config.yaml
n_layer: 13
d_model: 512
n_experts: 48
experts_per_token: 4
d_expert: 48
d_shared_expert: 128
activation: "swiglu"
moe_layers: [1, 2, 3, 4, 5, 6, 7, 8, 9, 10, 11, 12]
router_score: "sigmoid"
normalize_top_k: true
routed_scale: 2.5
balance_loss: 0.000514
balance_bias: true
router_bias: true
init_std_router: 0.00771
lr_router: 0.00149
n_head: 8
n_kv_head: 2
head_dim: 64
vocab_size: 4096
norm: "rmsnorm"
norm_place: "pre"
norm_eps: 1e-05
positions: "rope"
rope_base: 10000.0
rope_fraction: 1.0
qk_norm: false
attn_scale: 0.125
tie_embeddings: true
parallel_block: false
init: "uniform"
init_std_qkv: 0.0241
init_std_o: 0.00472
init_std_up: 0.0241
init_std_down: 0.00472
optimizer: "adamw"
lr: 0.000938
beta1: 0.9
beta2: 0.99
weight_decay: 0.44
lr_head: 0.00636
warmup_steps: 259
schedule: "wsd"
decay_fraction: 1.0
decay_shape: "linear"
final_lr_fraction: 0.1
batch_tokens: 131072
seq_len: 1024
doc_mask: false
z_loss: 1e-05
train_tokens: 515900000
steps: 3937
dataset: "wikipedia_en"
Below are experts of layer 6 (counted from 0) of a mixture-of-experts language model. Rows are named router (the router's row for the expert), gate (a neuron's input weights, with its number), up (a neuron's input weights, with its number) and show model dimensions 64-127. Each number is 200 + 20 x the weight over its row's rms, rounded and kept within 0 to 999.
Before each expert's rows: a language model's description of what the expert responds to. This comes from a sample of Wikipedia text that the model never trained on.

# expert 5
What it handles: Final pieces of foreign personal and place names, often vowel endings like a, o, ia, ina, ton, son, e.g. Mil-ano, And-rea, Wiscons-in.
router,191,175,218,181,199,214,161,201,182,219,217,214,210,188,183,199,178,223,204,203,199,244,188,232,203,184,219,199,207,207,213,213,193,172,166,207,192,187,176,214,196,208,226,154,191,207,185,193,219,238,168,173,215,223,191,198,191,196,169,167,187,204,188,183
gate0,239,161,161,192,197,179,191,170,218,148,195,204,200,200,205,163,208,203,205,198,236,230,234,203,173,223,197,205,231,202,225,221,193,166,202,232,183,220,166,176,180,205,202,169,235,190,192,232,238,209,214,220,248,215,203,240,204,188,202,217,224,191,206,186
up0,168,167,220,162,206,197,181,173,191,216,177,205,244,187,241,217,219,220,212,230,152,175,195,206,208,172,217,200,198,217,206,205,198,218,221,160,221,209,215,206,187,195,179,218,176,191,237,181,172,202,182,226,228,180,220,186,207,191,213,184,198,248,188,210
gate1,210,171,217,227,202,249,204,210,211,187,215,203,196,200,265,199,175,196,177,188,189,192,191,227,208,184,190,192,203,195,188,166,171,214,175,216,170,162,182,195,207,225,231,204,221,217,214,209,183,202,199,170,207,203,228,202,183,193,186,201,198,246,204,216
up1,190,179,213,219,198,207,221,169,182,191,194,190,221,214,185,190,212,182,219,222,231,224,174,193,188,193,232,184,230,194,187,161,227,176,176,198,184,187,213,208,195,207,183,227,209,184,155,187,233,219,197,186,183,193,184,213,219,227,197,178,168,193,205,192
gate2,215,195,225,182,211,234,167,185,203,201,232,201,209,167,223,207,237,209,185,204,202,220,187,171,222,152,205,159,199,222,188,177,191,225,163,198,182,207,206,211,191,240,222,192,210,212,214,210,212,178,182,183,217,211,196,208,209,171,199,182,257,197,198,212
up2,239,189,232,188,191,172,220,192,190,230,177,192,196,209,182,182,179,216,173,212,196,230,177,181,228,154,195,166,200,198,197,195,215,190,219,194,184,213,180,217,195,176,218,204,212,190,196,178,223,206,193,208,217,225,210,186,226,163,235,168,247,193,213,204
gate3,169,172,179,232,205,226,216,191,190,174,211,206,241,223,211,222,189,225,195,208,201,200,212,183,165,180,185,201,198,226,205,188,201,179,195,198,198,205,194,203,199,191,243,177,240,188,171,227,201,207,220,198,206,178,192,242,193,173,215,237,175,267,195,203
up3,219,172,234,208,189,171,209,193,223,213,209,195,235,189,200,206,205,177,179,172,220,209,194,180,211,179,210,201,195,171,165,182,222,222,210,219,193,201,200,186,186,200,159,260,191,203,218,197,223,209,198,214,218,199,214,189,227,218,223,187,202,179,207,211
gate4,191,186,220,253,197,218,175,200,201,208,225,221,203,212,211,185,214,206,185,223,196,218,184,143,181,197,199,234,223,207,159,218,184,222,208,207,214,161,219,184,205,193,213,225,181,180,211,209,190,174,198,195,239,221,198,206,225,217,154,205,209,167,221,183
up4,216,216,186,212,166,186,225,236,212,211,184,229,207,213,205,204,192,173,221,174,198,183,182,177,185,190,186,182,210,199,196,207,216,185,175,171,202,215,178,188,194,189,181,200,199,193,206,180,169,227,197,210,205,217,217,189,204,197,192,212,190,154,211,175
gate5,213,218,153,184,207,160,195,189,218,179,246,179,198,225,217,208,198,172,197,196,238,200,182,186,218,197,223,199,160,211,196,210,215,182,172,218,173,183,214,197,226,206,209,160,199,202,208,188,203,181,205,202,191,224,216,218,197,197,205,202,236,204,209,203
up5,208,214,218,220,197,187,223,242,171,206,217,220,181,198,178,179,175,152,202,219,187,208,195,148,194,202,168,204,204,227,210,183,216,182,174,206,208,204,157,171,191,206,206,209,180,203,203,190,192,202,191,222,164,275,233,223,183,178,194,197,220,189,180,248
gate6,166,186,216,208,202,210,193,215,185,210,212,185,180,181,195,231,196,207,203,211,177,230,199,185,192,187,204,185,223,198,193,172,194,230,196,181,200,192,167,192,203,194,185,176,189,200,169,229,219,164,211,198,183,191,176,207,216,203,193,227,190,199,205,198
up6,197,202,185,208,204,206,223,205,244,183,189,182,205,194,199,194,236,194,198,183,189,204,226,237,209,163,176,194,219,210,208,220,212,216,187,208,177,201,196,192,205,197,174,203,207,219,186,201,210,214,240,219,183,176,204,205,177,191,230,207,195,202,163,171
gate7,210,199,166,180,165,188,211,192,205,206,202,218,192,195,195,195,198,181,191,208,188,166,213,193,209,206,175,218,219,211,223,196,214,211,196,208,179,190,206,205,193,207,213,170,175,206,226,179,203,201,208,171,190,183,227,187,178,205,176,206,210,194,201,181
up7,201,193,223,203,167,162,204,143,197,162,190,207,171,216,156,219,185,178,245,227,177,200,230,202,225,217,193,209,167,191,222,182,191,211,214,183,180,195,190,209,181,205,180,228,192,193,227,172,188,203,165,218,206,194,204,206,218,195,222,218,210,184,198,177
gate8,209,222,198,197,216,220,226,199,214,200,202,206,220,239,212,214,180,230,193,194,205,160,230,205,205,221,213,176,167,188,205,196,181,246,216,194,163,203,230,215,240,201,190,182,217,168,232,189,183,191,170,199,188,168,197,191,173,184,179,190,182,211,239,129
up8,218,199,220,205,226,257,154,207,197,213,194,218,243,183,207,210,182,217,195,155,188,196,224,207,209,180,186,212,210,204,216,244,201,169,214,194,175,171,220,217,219,219,190,194,175,224,187,173,208,218,205,149,178,190,222,215,218,210,197,182,171,202,235,232
gate9,208,210,238,189,162,220,204,205,226,165,188,240,185,229,202,201,171,193,195,202,200,184,241,191,183,210,196,218,199,181,206,203,215,197,189,169,198,187,208,177,203,196,176,199,223,167,215,200,211,197,241,201,184,211,198,219,205,225,185,196,215,150,208,181
up9,224,219,228,173,183,204,169,199,202,197,200,184,205,169,160,186,217,204,188,206,200,175,185,191,196,200,201,195,226,175,218,209,188,170,203,199,203,159,201,198,186,198,204,207,190,209,239,221,217,221,241,221,175,184,220,195,184,173,196,206,186,201,217,219
gate10,212,199,200,196,186,219,187,220,224,199,207,194,206,177,197,211,206,216,153,215,174,206,199,220,238,202,211,155,184,202,206,190,188,173,217,224,216,172,179,205,174,189,206,185,222,194,189,206,208,196,206,165,236,207,221,246,164,202,199,205,167,195,178,203
up10,238,196,197,203,141,219,202,206,205,222,215,217,193,203,197,179,197,196,158,200,154,194,185,184,178,198,198,230,205,194,203,193,187,176,198,187,179,173,185,217,171,181,175,217,199,185,184,202,209,178,183,215,218,189,205,234,206,202,188,199,198,197,181,206
gate11,182,180,217,206,183,196,184,190,201,204,181,211,189,174,234,207,197,206,181,208,205,216,184,195,203,151,180,212,239,208,192,156,162,230,179,228,199,199,183,193,209,206,214,180,204,199,221,186,178,210,239,207,220,204,198,222,212,207,144,247,224,184,222,197
up11,192,201,170,205,208,194,161,183,197,233,186,206,177,198,216,210,180,223,200,186,163,194,182,203,203,186,181,210,211,202,224,238,221,208,202,208,190,188,193,190,194,210,183,141,212,186,225,205,187,220,191,200,174,200,191,169,178,174,219,174,196,196,229,195
gate12,194,210,208,189,190,221,189,197,254,170,235,209,205,195,195,194,178,184,244,188,224,190,225,222,232,177,210,212,169,202,187,224,177,184,222,263,208,237,185,219,184,227,189,224,177,218,218,203,194,176,196,173,207,187,197,144,212,210,198,191,229,211,204,182
up12,155,193,175,194,196,184,225,173,206,198,188,218,202,223,211,202,196,205,231,213,202,163,179,206,192,154,184,214,178,175,226,236,185,189,217,196,144,231,175,198,165,189,212,181,242,196,199,216,249,213,181,196,206,156,222,191,226,212,188,192,206,211,232,214
gate13,218,216,180,198,181,205,185,165,222,201,198,200,183,210,202,201,190,239,197,192,177,231,178,197,181,226,185,185,194,190,188,204,193,221,182,193,199,194,194,206,208,208,193,190,195,210,185,167,198,202,220,195,226,195,225,183,193,161,220,209,236,173,226,231
up13,196,204,151,214,219,210,208,150,194,208,205,206,226,205,218,228,196,216,192,191,193,215,184,202,242,175,208,200,216,197,224,227,153,225,166,196,165,209,219,217,199,212,182,220,213,222,155,218,204,176,213,168,216,203,197,232,224,174,198,189,180,199,205,178
gate14,205,198,221,220,217,196,206,204,177,211,201,229,238,235,197,205,167,172,197,167,204,199,149,201,185,163,174,171,194,171,164,180,185,176,226,215,226,207,221,186,184,190,214,198,214,202,202,182,228,196,179,187,244,201,210,193,177,206,228,220,178,191,216,233
up14,202,215,157,184,174,202,183,208,202,203,200,175,195,185,200,182,191,193,196,205,213,228,214,173,199,223,237,216,170,209,225,170,214,253,224,210,167,191,219,177,200,206,216,219,189,223,181,239,186,222,213,217,162,179,190,212,199,185,163,144,173,171,182,165
gate15,203,257,161,202,198,231,162,218,198,205,203,212,203,209,220,219,194,216,160,202,196,172,210,194,184,216,195,163,187,240,170,181,185,251,212,202,210,185,232,213,198,189,202,220,157,191,225,192,175,199,213,172,203,191,218,228,175,222,196,204,231,202,202,163
up15,206,173,174,201,182,175,174,216,185,234,197,197,216,219,180,197,216,171,198,181,184,181,175,183,225,230,232,204,174,201,202,213,187,186,225,190,208,209,186,199,199,192,193,165,217,194,214,210,191,223,183,240,182,194,159,188,221,200,189,147,166,196,203,169
gate16,210,148,200,207,230,185,229,178,229,182,222,211,229,207,188,199,226,182,203,181,190,177,208,202,230,212,221,205,194,227,233,224,226,210,204,177,194,232,174,189,202,205,207,238,199,197,219,196,208,212,205,227,206,211,207,224,214,182,197,207,165,204,225,202
up16,192,213,185,228,229,217,185,210,255,185,180,156,167,218,235,191,212,197,166,195,176,230,196,164,191,163,177,196,191,185,193,208,183,209,212,172,211,214,168,186,192,189,185,203,190,190,198,208,168,210,223,202,194,206,212,238,166,217,179,229,198,183,182,185
gate17,236,228,179,208,239,230,187,147,180,200,210,189,202,169,196,216,212,186,195,184,203,173,210,167,208,195,220,223,200,204,173,184,192,200,208,200,212,200,199,185,202,181,201,177,221,202,219,190,195,229,147,192,174,187,214,189,158,176,198,182,218,230,203,179
up17,208,229,184,215,224,234,195,205,211,186,200,175,178,213,185,189,192,182,187,238,202,177,203,209,208,225,229,241,190,211,199,196,168,182,221,216,231,207,207,205,210,176,208,169,236,195,179,207,185,248,190,195,179,213,249,194,164,207,178,208,201,187,214,185
gate18,192,216,189,216,211,210,197,174,227,177,204,202,199,180,220,208,197,227,196,211,187,196,221,182,198,190,220,148,175,217,225,185,219,191,194,158,182,190,154,182,189,180,219,220,215,198,205,193,205,204,239,159,192,170,202,247,184,190,244,231,200,200,195,182
up18,212,184,206,221,213,225,195,201,192,178,223,189,174,184,213,185,234,184,191,146,201,159,189,225,216,211,210,240,236,212,175,192,177,216,205,211,227,147,231,191,195,216,177,153,195,180,195,223,210,205,204,208,203,182,210,194,184,202,199,209,195,198,185,209
gate19,203,182,182,192,220,243,164,192,194,202,227,213,178,218,224,174,200,213,231,174,204,195,181,231,221,214,191,219,141,204,191,210,170,180,175,209,229,171,190,199,203,178,204,192,239,205,173,192,222,207,226,168,203,234,236,159,196,214,220,189,213,219,171,184
up19,183,242,198,211,156,177,190,197,218,203,192,192,219,200,206,228,211,198,199,216,160,189,229,169,187,159,188,180,217,205,209,208,222,216,208,172,172,215,198,185,193,218,196,205,159,186,227,231,197,200,210,236,167,168,179,205,169,217,202,228,217,156,199,228
gate20,191,186,208,209,176,216,226,197,208,178,203,207,183,191,188,222,184,218,235,184,189,173,203,221,212,228,186,233,180,219,150,184,187,206,172,173,170,186,212,210,170,185,165,203,211,201,206,170,204,190,195,193,214,253,197,177,246,173,222,228,190,174,190,208
up20,196,180,230,239,213,188,215,190,190,198,200,186,210,220,171,205,220,194,190,180,239,221,189,188,184,225,214,197,190,188,203,199,215,211,215,175,226,196,231,186,203,203,215,210,228,198,207,190,257,184,216,180,195,195,178,199,211,192,221,221,239,196,203,196
gate21,192,224,203,192,214,205,223,210,168,222,221,178,191,210,169,194,204,222,222,212,189,163,186,190,220,207,165,203,197,239,216,184,215,215,236,201,184,217,229,204,213,192,238,201,211,186,155,194,220,173,240,198,195,219,205,206,175,176,190,154,204,215,219,228
up21,234,232,227,229,186,215,188,214,187,205,194,213,166,215,176,225,245,195,206,179,177,163,168,212,229,181,218,219,209,195,202,163,199,196,197,180,199,192,193,186,224,203,232,153,190,221,193,202,194,171,225,230,142,206,200,195,174,219,221,185,235,221,181,196
gate22,164,207,185,216,202,181,188,193,192,181,204,202,193,179,177,196,200,202,177,226,211,200,199,161,197,177,215,182,176,210,179,217,222,193,188,202,210,235,224,183,202,182,221,213,202,180,179,196,227,209,145,212,206,213,207,214,199,232,188,207,223,188,198,222
up22,171,172,192,189,210,199,188,196,201,191,189,192,212,197,204,167,185,192,215,177,202,215,216,176,204,182,201,237,201,228,201,189,210,196,205,198,193,206,183,180,187,214,199,211,206,212,183,198,192,200,228,213,189,208,242,227,186,189,200,223,231,236,190,218
gate23,204,183,230,169,211,206,185,211,217,188,214,192,185,196,194,176,171,215,150,213,195,226,178,185,199,214,212,210,217,261,184,186,210,214,208,187,184,216,171,208,211,223,199,209,224,192,206,204,188,198,221,220,192,199,244,223,200,208,210,217,212,243,220,203
up23,222,229,226,230,219,189,215,207,188,225,195,186,194,195,183,163,220,226,167,211,194,195,224,204,186,177,207,224,189,215,166,198,245,208,170,218,234,162,183,184,163,224,221,199,187,215,204,223,220,214,261,182,211,230,223,194,179,191,162,205,191,224,174,249
gate24,184,185,223,206,196,167,172,207,221,239,198,211,240,224,195,212,189,198,178,219,197,199,153,206,194,211,190,241,200,227,223,211,185,199,188,165,195,180,182,193,192,189,207,186,169,223,180,202,221,193,204,185,219,187,207,218,202,215,185,212,230,210,190,214
up24,214,225,225,195,186,240,241,188,158,176,204,206,163,182,222,207,219,180,188,173,205,185,228,208,198,199,219,183,188,202,194,199,206,230,227,179,212,259,210,195,184,218,216,194,192,154,232,187,176,230,171,213,192,201,204,183,206,194,197,241,200,196,239,181
gate25,188,180,183,199,207,215,183,166,200,212,195,205,200,215,224,188,224,215,222,188,200,199,157,218,228,217,202,237,222,188,182,198,173,219,192,180,215,209,206,182,224,159,209,165,193,201,228,180,176,196,169,179,199,231,197,205,183,219,197,224,200,254,209,184
up25,199,166,201,213,154,178,220,204,201,240,204,209,191,191,211,232,206,207,246,178,230,183,174,190,198,208,214,192,198,188,176,227,205,190,219,212,207,185,196,218,205,181,185,211,202,199,218,184,211,159,232,211,234,203,180,191,212,234,240,207,172,227,223,185
gate26,168,197,189,180,180,203,219,195,195,214,203,234,171,212,178,206,240,208,193,205,199,183,151,213,215,210,180,207,242,188,200,234,207,203,219,251,203,180,198,209,208,192,252,173,193,208,219,205,202,206,204,182,186,198,185,189,191,220,207,158,211,222,214,210
up26,192,192,196,213,165,203,225,207,167,177,202,215,185,180,188,229,222,185,200,187,211,190,209,220,232,181,189,207,184,201,213,219,223,249,206,221,187,215,212,174,209,230,231,205,233,206,188,219,196,207,252,211,183,207,238,172,200,207,214,193,177,199,209,195
gate27,212,193,196,215,206,251,167,225,183,216,178,190,162,183,212,235,205,192,171,199,228,204,199,202,217,190,216,213,196,230,206,156,197,218,188,192,250,175,222,188,235,190,187,168,229,242,191,184,222,209,262,188,195,201,222,197,230,203,192,218,231,191,206,204
up27,212,227,216,207,206,209,225,218,203,229,202,235,209,219,194,171,203,185,222,200,175,211,202,219,185,211,182,217,185,207,182,204,193,179,214,214,190,224,210,214,201,209,156,205,210,225,176,202,235,196,200,165,205,216,163,207,161,188,207,188,192,162,178,221
gate28,184,234,205,194,231,214,182,171,231,199,181,148,233,181,219,196,211,193,197,180,224,161,180,199,201,199,181,173,194,211,210,215,204,209,201,194,182,215,189,225,168,211,214,238,208,182,226,236,180,213,185,216,170,222,191,217,173,185,204,232,201,199,189,191
up28,193,170,184,171,156,188,216,215,194,192,146,187,170,191,194,196,211,181,213,173,213,216,235,183,172,219,193,184,224,232,205,224,193,225,187,205,203,215,169,224,182,171,174,180,205,197,170,151,173,217,199,202,155,212,196,210,237,181,165,225,206,199,176,219
gate29,219,221,199,170,192,184,175,218,182,150,191,203,234,191,175,179,172,146,197,218,207,195,212,157,198,218,180,200,193,191,219,202,165,203,210,185,204,186,213,202,208,230,196,207,174,193,211,198,210,196,233,185,228,200,168,196,222,205,217,203,169,224,192,217
up29,240,202,187,195,227,196,209,210,164,160,208,218,209,187,195,215,194,168,186,214,186,205,201,157,216,198,218,201,210,212,189,172,201,179,197,214,226,170,211,220,186,196,177,209,194,178,199,182,203,202,192,215,216,235,168,190,241,223,213,205,196,211,198,223
gate30,198,210,194,218,236,187,159,166,214,202,218,205,192,206,197,208,219,178,211,206,146,183,178,187,247,216,202,188,175,216,164,186,203,177,218,213,205,226,223,206,162,183,203,217,203,176,215,201,176,168,185,199,185,235,185,170,194,196,215,149,215,192,223,195
up30,188,198,212,168,183,190,170,163,189,164,200,221,200,213,217,192,198,215,205,172,191,182,182,197,219,247,193,242,196,222,238,178,172,173,188,172,168,209,212,209,173,198,193,200,189,199,180,186,204,174,229,214,212,178,200,164,207,191,169,196,216,201,219,195
gate31,220,177,220,195,209,217,202,198,188,203,172,218,191,182,164,214,210,203,208,192,170,206,199,198,189,188,220,201,200,189,213,204,179,210,185,210,195,215,209,190,187,214,173,208,208,200,233,214,192,210,271,187,162,215,198,210,200,202,199,219,203,197,193,200
up31,178,187,214,234,204,167,209,151,195,200,211,180,226,209,233,194,221,207,232,189,215,179,188,210,212,205,222,204,196,191,188,216,209,227,200,191,180,202,211,223,167,173,206,227,197,206,244,206,179,169,189,197,219,199,186,223,189,221,188,192,204,195,269,228
gate32,148,222,220,202,208,172,243,196,219,213,211,162,207,216,194,205,185,186,215,205,211,173,220,207,194,163,205,201,227,207,182,198,200,212,206,231,199,184,187,210,186,204,184,208,201,190,170,215,219,186,220,174,174,219,192,218,210,180,176,180,215,216,204,200
up32,224,189,178,175,216,208,176,195,182,216,202,209,212,184,209,195,192,215,190,201,200,227,194,177,237,193,183,166,156,233,198,226,185,201,201,207,167,205,184,150,195,180,186,196,214,218,238,190,178,205,200,218,235,222,199,197,207,182,207,212,196,201,165,185
gate33,201,183,186,177,209,223,207,203,197,201,201,190,178,206,187,167,206,199,225,192,189,213,199,193,214,165,195,208,234,190,193,157,183,200,196,186,188,206,211,172,190,201,202,168,234,181,182,214,204,229,226,177,176,214,198,195,184,197,196,212,196,191,196,199
up33,172,179,196,190,205,206,169,175,211,181,176,192,181,206,225,214,228,213,158,211,173,206,217,190,193,209,203,209,206,186,212,204,205,221,210,200,194,263,186,208,229,201,199,177,210,220,165,201,204,214,191,195,198,200,209,220,211,192,186,200,194,189,212,155
gate34,201,231,165,174,238,201,200,204,213,185,230,201,214,194,220,198,211,172,215,234,198,165,222,220,237,190,170,177,204,184,165,152,172,193,220,252,240,190,192,211,212,186,196,197,192,206,196,232,183,184,195,189,224,188,197,227,182,227,223,186,194,204,190,187
up34,205,180,197,215,225,225,228,216,183,202,185,240,203,172,215,217,229,168,190,222,176,195,234,187,197,156,215,217,210,186,186,185,161,212,203,195,227,232,197,226,231,201,206,179,198,200,187,188,185,211,197,198,218,203,231,200,200,185,223,185,245,177,214,192
gate35,215,203,232,169,191,243,143,203,195,196,211,223,194,198,218,200,236,222,206,217,207,189,188,212,175,205,206,187,178,175,225,217,205,179,181,218,229,208,242,178,222,185,211,215,192,169,207,212,161,205,203,178,181,209,210,210,177,194,223,224,192,209,193,205
up35,199,218,170,226,228,188,211,199,201,162,196,243,219,191,218,200,204,198,218,209,206,209,196,177,236,184,182,206,240,220,191,192,176,195,175,205,194,235,180,213,193,243,199,213,193,196,208,216,185,179,202,188,214,183,200,193,220,205,177,193,203,188,204,192
gate36,196,192,220,194,218,174,196,209,190,195,211,199,177,213,173,177,205,203,229,245,197,213,164,227,178,182,194,207,206,234,238,214,199,174,178,230,251,200,209,193,205,204,176,176,209,231,183,195,213,189,215,203,188,212,210,199,172,193,218,226,184,218,209,206
up36,214,209,186,208,177,178,208,221,212,159,203,228,192,173,191,190,227,228,218,229,173,222,221,188,212,203,202,248,235,179,204,177,195,190,203,175,179,165,194,195,178,212,200,209,208,201,202,217,245,206,252,190,201,215,195,202,234,188,206,203,197,185,174,205
gate37,215,183,188,206,153,218,188,213,226,179,195,260,203,182,220,189,181,247,156,178,166,212,197,193,231,211,222,181,190,200,209,192,201,196,222,220,175,231,190,232,198,198,183,176,209,201,171,198,191,209,174,180,228,187,228,193,194,190,175,204,198,197,195,221
up37,221,179,176,205,182,232,189,172,208,187,201,214,209,202,211,215,180,256,175,146,152,188,239,188,225,219,199,211,215,198,187,217,184,155,251,215,163,205,191,190,183,210,178,184,188,205,212,185,188,190,201,205,215,171,231,199,229,197,194,206,196,189,205,185
gate38,216,203,173,174,204,195,174,182,220,197,189,198,229,166,208,196,212,194,191,249,211,201,178,201,210,160,191,195,196,237,218,165,192,213,207,246,163,185,225,211,174,202,202,213,210,215,234,186,238,234,164,198,205,215,180,190,208,192,184,197,206,207,207,192
up38,197,178,176,189,194,171,190,178,179,210,196,177,232,213,204,204,201,183,196,181,246,202,183,227,203,194,187,180,225,214,207,203,205,209,192,209,185,204,212,209,190,192,229,217,193,200,209,213,219,182,198,239,203,176,188,224,182,209,162,168,189,193,187,202
gate39,207,193,210,188,179,236,217,197,212,229,217,215,177,206,157,189,188,183,239,205,211,214,209,202,204,198,204,182,179,228,206,217,177,185,202,206,217,204,186,211,225,194,194,201,200,191,202,181,168,188,209,168,203,232,209,214,206,183,206,217,229,210,236,207
up39,181,201,200,195,211,173,188,209,198,178,192,251,219,190,209,204,215,176,175,202,171,169,194,215,182,183,217,210,188,167,207,232,191,235,226,170,199,195,182,186,185,194,194,182,181,204,212,239,163,208,189,239,223,169,215,178,220,217,167,203,178,193,184,225
gate40,199,212,227,194,212,187,191,189,212,194,202,192,214,184,214,211,209,248,218,176,200,196,196,216,189,212,195,212,226,211,178,220,168,191,204,214,189,201,195,175,169,222,184,207,233,210,193,220,179,214,161,195,180,203,235,183,213,224,196,203,200,191,217,224
up40,209,182,185,216,217,191,198,211,189,204,165,192,207,205,203,211,187,234,217,213,194,190,212,184,180,214,187,234,225,204,199,177,192,207,214,204,210,193,183,221,197,210,201,185,222,183,192,202,198,221,211,154,173,251,219,202,182,213,215,200,205,166,217,219
gate41,163,198,164,158,184,194,236,182,173,206,189,212,200,181,205,190,215,223,193,219,208,196,163,220,209,215,216,196,232,220,172,193,164,196,190,205,195,207,183,200,197,172,199,205,205,211,172,220,231,165,215,194,180,221,170,187,231,207,164,220,201,192,229,186
up41,232,208,214,166,178,221,190,207,205,191,214,198,167,205,200,183,146,215,230,193,217,194,194,207,226,191,172,180,161,198,163,220,195,186,196,199,207,198,196,229,210,218,193,232,199,169,197,187,181,218,201,210,204,221,192,168,199,166,177,246,189,188,200,175
gate42,225,234,197,182,213,188,173,225,195,200,197,204,174,218,197,198,196,211,204,204,215,209,180,213,178,199,219,189,218,202,168,185,210,227,171,206,195,203,215,215,222,201,229,202,209,181,227,228,234,204,239,241,192,254,210,199,203,243,186,205,229,201,234,218
up42,228,208,212,235,187,185,184,211,192,212,205,207,213,227,182,203,189,191,186,205,194,171,201,205,201,149,201,192,203,202,188,214,192,216,218,228,179,192,171,217,232,195,230,218,225,185,214,208,214,193,211,190,221,222,176,177,184,223,185,204,199,198,222,222
gate43,183,220,211,181,131,208,194,213,195,220,188,226,187,189,208,218,185,181,219,209,218,220,198,214,208,213,199,236,236,213,196,184,213,207,183,221,199,191,174,215,225,208,219,199,186,205,219,191,182,196,215,222,217,219,216,219,211,203,160,207,178,184,163,174
up43,190,209,219,206,205,203,209,218,207,187,220,220,179,207,182,181,246,196,196,212,206,177,238,217,182,182,197,197,192,211,213,186,167,177,185,223,223,189,191,192,190,185,199,215,230,203,224,203,230,147,202,184,237,211,198,211,187,241,179,191,245,225,211,187
gate44,180,211,241,186,179,171,201,208,199,201,202,204,185,188,173,173,179,207,179,221,234,203,178,228,182,194,214,207,202,223,200,167,196,176,191,216,184,183,144,217,210,203,202,217,206,190,224,193,197,184,210,229,211,212,197,177,162,184,178,182,207,169,221,170
up44,195,205,192,193,201,194,223,182,211,168,183,181,158,192,207,224,211,247,206,216,160,179,180,179,181,180,174,195,198,203,233,199,206,217,214,227,238,207,191,213,195,190,223,187,208,214,164,199,208,154,215,205,197,213,230,184,203,174,209,196,210,209,235,180
gate45,191,189,208,183,183,210,159,181,216,198,199,169,193,195,196,200,197,182,202,230,218,255,196,191,219,236,219,174,161,233,210,196,240,208,209,183,204,209,172,201,214,198,196,229,210,203,183,229,176,179,220,196,195,209,198,179,179,217,220,208,173,192,194,227
up45,213,163,193,196,157,203,225,235,219,209,165,228,204,161,176,182,170,168,207,163,182,156,232,186,187,185,224,207,225,194,217,237,198,179,181,205,203,197,184,197,206,215,203,154,218,210,235,183,206,231,216,228,163,216,181,181,183,206,208,222,215,198,210,163
gate46,168,198,182,195,225,216,186,217,208,229,194,189,205,195,218,206,226,237,182,219,165,189,196,211,177,172,217,242,201,189,187,142,185,193,244,192,193,213,220,183,233,201,231,242,178,187,194,217,212,226,217,214,221,226,203,197,216,225,196,168,218,211,163,193
up46,207,199,236,178,192,211,189,210,211,214,210,172,214,204,184,200,187,189,198,194,222,231,194,173,202,223,204,213,219,161,181,202,201,239,172,183,228,155,203,208,183,186,203,203,217,195,201,172,187,155,179,239,207,191,175,222,155,171,169,205,213,229,221,210
gate47,202,209,206,194,182,205,188,178,185,215,241,207,200,214,169,217,212,181,215,222,167,194,212,164,209,193,190,254,216,208,243,213,191,228,182,199,185,201,159,213,205,245,174,194,183,176,211,208,186,228,222,217,168,202,175,200,188,184,202,242,213,202,196,207
up47,204,216,182,199,193,194,175,233,181,198,219,198,193,198,182,210,234,226,182,209,195,188,176,190,178,210,169,224,204,219,221,212,219,202,201,205,219,193,197,199,221,230,234,173,200,167,180,183,186,201,157,193,181,182,198,195,188,187,194,185,227,196,219,208